{
  "head_dim": 64,
  "norm_eps": 1e-05,
  "positions": "rope",
  "tie_word_embeddings": false,
  "parallel_block": false,
  "optimizer": "muon_variant",
  "warmup_steps": 87
}
Below are experts of layer 3 (counted from 0) of a mixture-of-experts language model. Rows are named router (the router's row for the expert), gate (a neuron's input weights, with its number), up (a neuron's input weights, with its number) and show model dimensions 40-79. Each number is 500 + 25 x the weight over its row's rms, rounded and kept within 0 to 999. Numbers have three digits each.
Before each expert's rows: "mostly gets" lists some tokens that are sent to it at least half of the time. This comes from a sample of Wikipedia text that the model never trained on.

# expert 15
mostly gets: "é", "á", " de", " La", "2", "1"
router:478537543458497508453490499512552497513483486529509502536510482526525496483504553509517522499483537475532531483502490449
gate0:487480511457513522499491470523518511484480520546464476487458494510534522508463516494457497518498503495536490496481532507
up0:538509485493484457538521484529483495531546488495529508473505507517452519500560484502507501518512481519485480487538507449
gate1:519521460525492465493491518472473489500501487482483472516491523484525478494481478517530506521530518454454510471516449487
up1:491490476541447485517518487490518472522464515481516484541503549488492468490514492490521493525503509535489532519468500500
gate2:468509496525502506479480508524513490515505500517535519527503469486553510486519507493485540502507486501505534447526517510
up2:485499472495512488522549539541477520500536513450499521523457502470456499535497498492494492520530513481489477525479438510
gate3:477519559483501446496507534494515515524499461479512535510521511499498496478500496472506481476531529463528495484491480492
up3:469481461502517519490486460499508494497498493516517451486503539464552474542517506497514456534499465527485555523482487499
gate4:489493520506503565499488508481552517528482495457533479463496475529484492481469505485510540511550486492462508506541513532
up4:464497528545522551505496513454529486542458498536545504480521437490511538440480560413496511537502534491468533487532485493
gate5:502471522497508499472491535508517518526523494509560510507540486511508522508499515486497451519494482516540468525516519488
up5:488519513470500463534548506518472480484504500513496521490462480479487506504476498481584455493510494490446465469511448504
gate6:474523504539498504480493468531527531526486483468508513574503506554518465500517571526485476492531516496497530497478494500
up6:487487487557489514456514452497497477496485506532454497495513541506494473540508509507524493501467495493456520524505472520
gate7:497501463482491520454479498461555543524501488492541446499487492514503508499526477532486501524487533484514455536479500481
up7:474484532443504511478529492481483495514551508519478511498496487514461494524487503487533498495519520509521477478466484509
gate8:531471486500509531483489511449515524531504486502521493478510515466496495515464494521528511501491530515523436503469491496
up8:496465513557504545528508487463479487465445483497523477489511487501491521506479505500505490480511517465491500516519494492
gate9:486512498485461510439497497524544512489508498492479528542485481480500447494506511500507500486468499489520499522512529515
up9:522535479513512517531494507509509471501501502510493512504478499456495475506530489505493517529498505537491516528514472523
gate10:533443500460490464481512478526525516552519527513492534502527543520484453478518536447473525537464531474481507476481494432
up10:500509527531497511518519482470486509512451504473541521479526467497508494493455513493519496491521510453506521487505477463
gate11:510487537478500519506475464484560449539508454512546498477499473530498494493497519492488486502527482501475471444511478498
up11:546510516488507461508511462473522496470516491529483462499498490510498527503503480502484487507497499537454489497537522534
gate12:488503515522470579534473491515463489501493500532513505473528506514496479501487516501511483511534477499480533504477524478
up12:477456489485514487468508515474463504492483523518521524471470520518568521514530506546524469453491508494487508492492512541
gate13:459524492514489482451534504526526503537509515506509495484560476521488476511484474508515487515533484494486511508539506421
up13:500519464475497464499490541512531507524538496507459517504506533523518482539480489454537483519538520485496513487509503507
gate14:525534478478533484494540481541531466514506467480516512512546483510486456472483517517529535489510481505537534489491533484
up14:497545450537506476513503555520551517485497511485462444475527539542462512436478475518500476510550508502516465533521533477
gate15:471507463512475543520494515556489487485480531490521476500470485502454458482516531506519517525455487500494515509459507487
up15:549480495483521462520487490485513496536498523567461509498517499454508479465505488496468488468504470526585515506467488484
gate16:501464520468490528522496507524476535535496462485482534527498521561488507502497499478544517495490544490531501491475490493
up16:478522525467449498462493500525553524481571523484478533469488497460474483459538532512490525455468485526498495499507471487
gate17:477489515554486501525454487522545493490468524498470492520515481485500458502484527460526513530538491519520517513513510480
up17:488523483486507510472467521491537471519526476536468502453516495462496499479497517473487482454500517493501525510504481461
gate18:554472483469501484462487510521514520487473505516477512480515513491537471523485480536490523496548506497482498475504480485
up18:547513518497484490466544501518483512489505499481473504543522502462479470468492541496504514531553517513522474466461523476
gate19:477533564434545540488522469490482482546517502496458517520493483528516518493471528515521508485524464488518498506536486464
up19:545496503491552513487521514519517506504493473467492477497517530493532504539516542469499504459519478450502460526474505521
gate20:486498487511481495498496542529500510463480497533499521506497497501477529497500513479499485500469509474466525476499525491
up20:495532481507520499538519480502491491537474465471489486501473499478523491503497534545460545500496478497465520518472551470
gate21:495536484501511534518482515511534512483525526494479449501502488512495526503479465493512495514489462453476524520510525461
up21:499520531527522511538496483510469467495518547511474522530480463533500469469476543518496478512491484543526517520465458457
gate22:487521560488497528474479468500527480533455507522488477477510488512464513510455514457513500485502524493525550532492494478
up22:484492460528562466508515512446530475484496487499450483498459469508550500457471496506500492512495497500518517493492543518
gate23:549530504451479535513495485533536468505485481470519477535504478495475489441486521507492496538479486487504468542492531474
up23:470517486501525488512475475453471524481518513501493480557483515493501473487481547489490554483504510529517519479492474534

# expert 2
mostly gets: "020", "010", "009", "000", "023", "014"
router:519470488532541478530457499474517489512493481515455489500492503519511525547507507524514470463513490496519512486518524509
gate0:529495481478469498462498519500490491501504457482493458504529512462516552508504459461526520518492517461499475490517511487
up0:481533530541517484526524472491476513439538484523476518481492477533487505495535491454485499484534471513516486511528511496
gate1:503467529468493485469506513520453475478483494454494474537501489511481525506524528453514476493468479494519516487496512464
up1:519503479521516511486457547497522535533506509473502476499508513457497481487497483542546526516497499539521535493498511518
gate2:540482505540539487528495490498491483491465500472500479530468502486477454467493511436524473506487498512501486494497538478
up2:560503508466528539502466462536495516488538501451517507500483515519478516486542568457505502516520500498478535503483507494
gate3:509486476523502509490534520458462463496505462508547512460523504530581522527469485510498492492496501508512491522489480517
up3:519513479487443483540467502524517520539491486514503472474502504509427519476435483474511484502508491514469545523508494533
gate4:514549467506520505472496496549537496483539482458494494479525505475522471511513528497535523481472539484471549520488562510
up4:505491490519500484508510516525475495512493511501493502542516488491528515527510477510498468517517464499471495511495520495
gate5:491461465422525512490505480498498532509497538477483475490494503525480507495500517503531489487519515509547542498596480504
up5:485536499540549507510518508494478499473493512572555484505531493464484504509493479484494533490496508485451472532528530470
gate6:499520516538557465474504489488467445508478434543485520525511485492536548524496534517522523512505475484482482435520510540
up6:502509501490484511491452532529474490483472465509461537469471470491540536449513486492499488503494547505475515479520478487
gate7:507503471488533497464503488455522529499516520548499495481507508516461532489522480518552482485499525512481542475460509499
up7:515519501529496521537530503475517468549570493521528477523450493511510526571492501524501526528457517509551494458544495538
gate8:484531498454521491476477490490511473516493462511460476466496506495469488494517512534477486499503479526519498516530520516
up8:463494515486456493506467494517583488502515495502508516500462467515471506497482470482477519527543539468530552488525533501
gate9:505462524455524501502458520465513508455520470535477531509473533502478492466495515450534521473495511511520504438514532507
up9:526518478493478496535483539518488505512484480447471452492503465501512521530540493492476494489521477515495497475472522508
gate10:519479551466532514511488492498492507533500528520530487499523533485437490490508489480491520514511509512485451527473520482
up10:486510479515460486521459516533496437489491490525475470508478466456491511525470528497472518488458510504469510470497556417
gate11:467480508510501491494485538511522523498483525490525447490525449515480483504554481477487527475488562491489532463515478486
up11:502508539451489491508494483481516525489504485552513506482498494471447476453519479485460487535505490480464486521504495487
gate12:456484525489508540537457498471500455462460502489491476485481520488535524522494501482479481514507495491509464502537540482
up12:508500508459528442469495495468510512496478572487477485475537491489518481520543465496528533465492496483547449483535505484
gate13:506489480527517513510459526553517544523473496515480488507438488493516501533466438474474484518454505506539479459504493514
up13:502476498507507478521513469562476507492534477532485505501535518486559498509517522496521488467545518514505512479514489491
gate14:464535485521499515496511491499502519498527489507548458447473521526504506477509502488493489492488472525474527504474534497
up14:480493484467470440484493497480511501535495503475546525476502485497511509494515499496492466483487525494515493500503500531
gate15:510468511488499448528458525491464531508491582511518502518526523524483447496506514492489515489544509510484509488524514501
up15:470473475536492499518509510530510494495515525497443543487456513521498509530513511551515498479459513496514535526495494510
gate16:473474478507544548497542452503519473515468493536485454503468503503486530527505477517515440486489481515486472494504515524
up16:525517498526507506520518500494502561528498503477452517537482476485443484493513533526509480447505542483471500529530535525
gate17:526479507490527549514516482512508473476487485521527494441501510535521526479485486481556494463476487498483521497512495512
up17:485536501505545502518546477463504533453500491509504487482540469470492477515525517512493488469500456519498507420562541467
gate18:517491496492503453507507445506524480520492519502478495504501451497483513470477478493500525526524488504529531509500476450
up18:496492494511495489544534506506492485502492513533491525500508489476485532528486486493510508508494491500504502547480499463
gate19:522458478529561484441509544483493514489518534517482512532523490497484536479504454507504485512528503492480510493496504502
up19:507489488500468479533502519483533485491533515476531495501535492507535509472512497533533569525478546462506490470512482464
gate20:540467505492489497483489507495481496523473488545512432491538514557505479441507499523501521515495505509492483466465489457
up20:489552440495500557525532487510483460500503506498495507504445461494471501546490527554524453471498505474510505521517489540
gate21:466517539515507491529499514523480500490511476481487520466479513533475520501527466479522501481464494460490498479519479530
up21:482482507502487473494528553526508482471496494501487536472490460498468515485512498466518456506500486449502530565541506494
gate22:486489536534489500489511529537495503525517478502483458492492502485516480504513491479492503494540493535481501499495488498
up22:466501475524533512518420470481539519478525480516531516492521502456497534489551504510474495473521506488465517519512474523
gate23:497498486487506496481535502480500540465484476536530515466513488505554507549457481531494491507501536514505525502487488496
up23:481490426490483480499505488496521484498509499475521536467522541510480511499527511469435485487503549491492462514543506497

# expert 12
mostly gets: " County", " film", " school", " State", " family", " design"
router:505531512541496519490512545518496487498476463500497499475473560529538510501502536469501463518512478510483476483521494463
gate0:494491479497555488479509542526538485514535515453468481502493476476491487528502485494532494550492519485536473511499479478
up0:518513489499510495518513490463501516535561478523505480537504487429455477497536511542480482477498539563513457493520491525
gate1:514496509494513502492495482496495495512456494475494496490509484473519537522499516541478514499533477494503495514494551490
up1:519528517497468488496505431512551487488516487495514480418528502517505515504521484472512473474480506546512539512484527494
gate2:458494522509519539504534482515499478462491470469496516478484516521464522514497512486504518500495467510524506556472529492
up2:517474488501509544492536516484558496504493463516530508456504520499507506465519504457467499516492471444536489500520481456
gate3:505520492496491551490499539513513498495463493469509473533504498508493508533501511480503502533488464485469481481539505507
up3:466495515514512497536499489482421507523517490530457496510477477508503537527543499454514510474496484479509492533484481467
gate4:496524497508479484487498472443493487506504448467472457451507473532489517521516500501492511487490443508539482508487520535
up4:488507490499473490478505463520511447499452462498490492468520480508500513492486516538460544517527494525566483502503482550
gate5:486491518545565539463492493504504479510516503484495495461448505500513486466522524484491466454473493504461483488530506504
up5:503455550511523535460525509498504520512515514523528524482474517486556499508523519512507514444460501531480475523487532506
gate6:512493496509522521518485512435543498530525521504482512507533477480486508507524527493528529532507507490517489478508476552
up6:467495477483499497498489522478509564504481468500496466518516509532509523482523477508485525484466506510492501490465478497
gate7:477497510495484509525512556490520480505491499499511496499505525569502463455525521511514508521477497471523455498476469457
up7:489549521483469494475494500562519471512570600501477469497491483499514516504486510500546494449460537507540507464479496505
gate8:471457451488500514472551543554517451490521514525510486460483515458452492512493500501454478465524488523541477530505475478
up8:523533491499463506443462524506540519522518512457493449471513514531516518519532485546517512472450524481486495513474503474
gate9:479521538520493464460474526496491473516476534531480510490475504460501507487498506507514482511476511505473523490467454482
up9:465509477529528481530482475493542481526483485497466463484495529513476514479469487485488501484517485531540487534482503478
gate10:507451487452541471500486495518485524510526496503484474451472512459487549527468475516483461506511502542506498464508480476
up10:525493504530489478517495491516488498527479532505539537493510519539503508484478493496530531481486464505475494482477504542
gate11:504484482475486474478511508575535483523483539506480541516509512525501513492523542508495479496464493512557503500510478504
up11:442516527510470532526538523488504486511494522530475521495523528524465477520478439480499504500428494482490486513525496480
gate12:499472466479517535486531480466479535520503553442506468487480517500524508459470488481521491525495522510523458505552498482
up12:515477501490461525508508487547490518492534493511485521502480550540482525483492511527558473507455548584491507517494452518
gate13:517510480510494539522501454492547453487522489463497502483508530537517489515571502492514491452512508449496506489525503479
up13:507537464503473519533463482491509495510500491506494550514460499445527476505506535438509496539481469501519459477500476508
gate14:488521500468520511458495540499496489504450523499493512466494533509545448458498490467525466502526487512477511531469485499
up14:482500495467485460491516551488534479467502511489538527502501449491502487517526543489475503472499508508467504478550486520
gate15:497535465474492543481453500483502493464487487538477497457520519554465461485529539502505493474521496489545530529516482468
up15:525492499481472530504470493510519499492503494519514476481498481496532460466524462494483520489500518513543537501496528471
gate16:487521522521525508468527512508484481492500461549526491458543515513491476485476476529472525515501497473509453505496514479
up16:528452529483535512463498568484554506480535503506505543460495497529530503505520503472480450508442514518466498492464492497
gate17:507497475521519476464518505472539493500476448504498518527494491512508495500456482473514487468534508512518476524451456552
up17:479517514497514485516540517531526480459495482522494482538512507485484512493543484481526474520486485542476450456483487515
gate18:515458428546498504470560515535491508503485518494456452493486527518524479486490535499490529507490440480524508507458516502
up18:530459469484499491449494487491544487495504526472484499475545507461479528501477512495508504509509487478522434528474474513
gate19:526475498493505515471521492514434538514513483512485503471482540471508520511519506510518435542481485494504515502513505490
up19:503492549480473478516520506486490506478485481538493515464508521490518534468471496519496503486474494479516508501521531517
gate20:497483524481464473547524532514504494487523501516520505463501563510534513527501482440527486501482461498510548485469498500
up20:514476487468523492511519483514580517505511502513490499523494535524536517492511480500441512529498470499489529478442500504
gate21:492478519513536500536537510506470524521450474522482500448515554494506470488526474501475463473475488486467497484522501488
up21:497509532481507526525508516535504460500508497500504504501519521489486503513456508502545515523543525552509490529499517461
gate22:504509494502519523474491540462496459488464507518472488472536501474515470479508495522513477502531522483493480477510525464
up22:461491528446518523514495506483468513523511493424480487475500515522535517482467493488492532488470444528508486505481477521
gate23:499523532487506491467489520471514539489494466489439463452532500505527488510489474519494518531506522528497477511496533546
up23:508524545516511469512523466492496488473521516438529526524524523532527504492491541517540499505493489477492486480503519514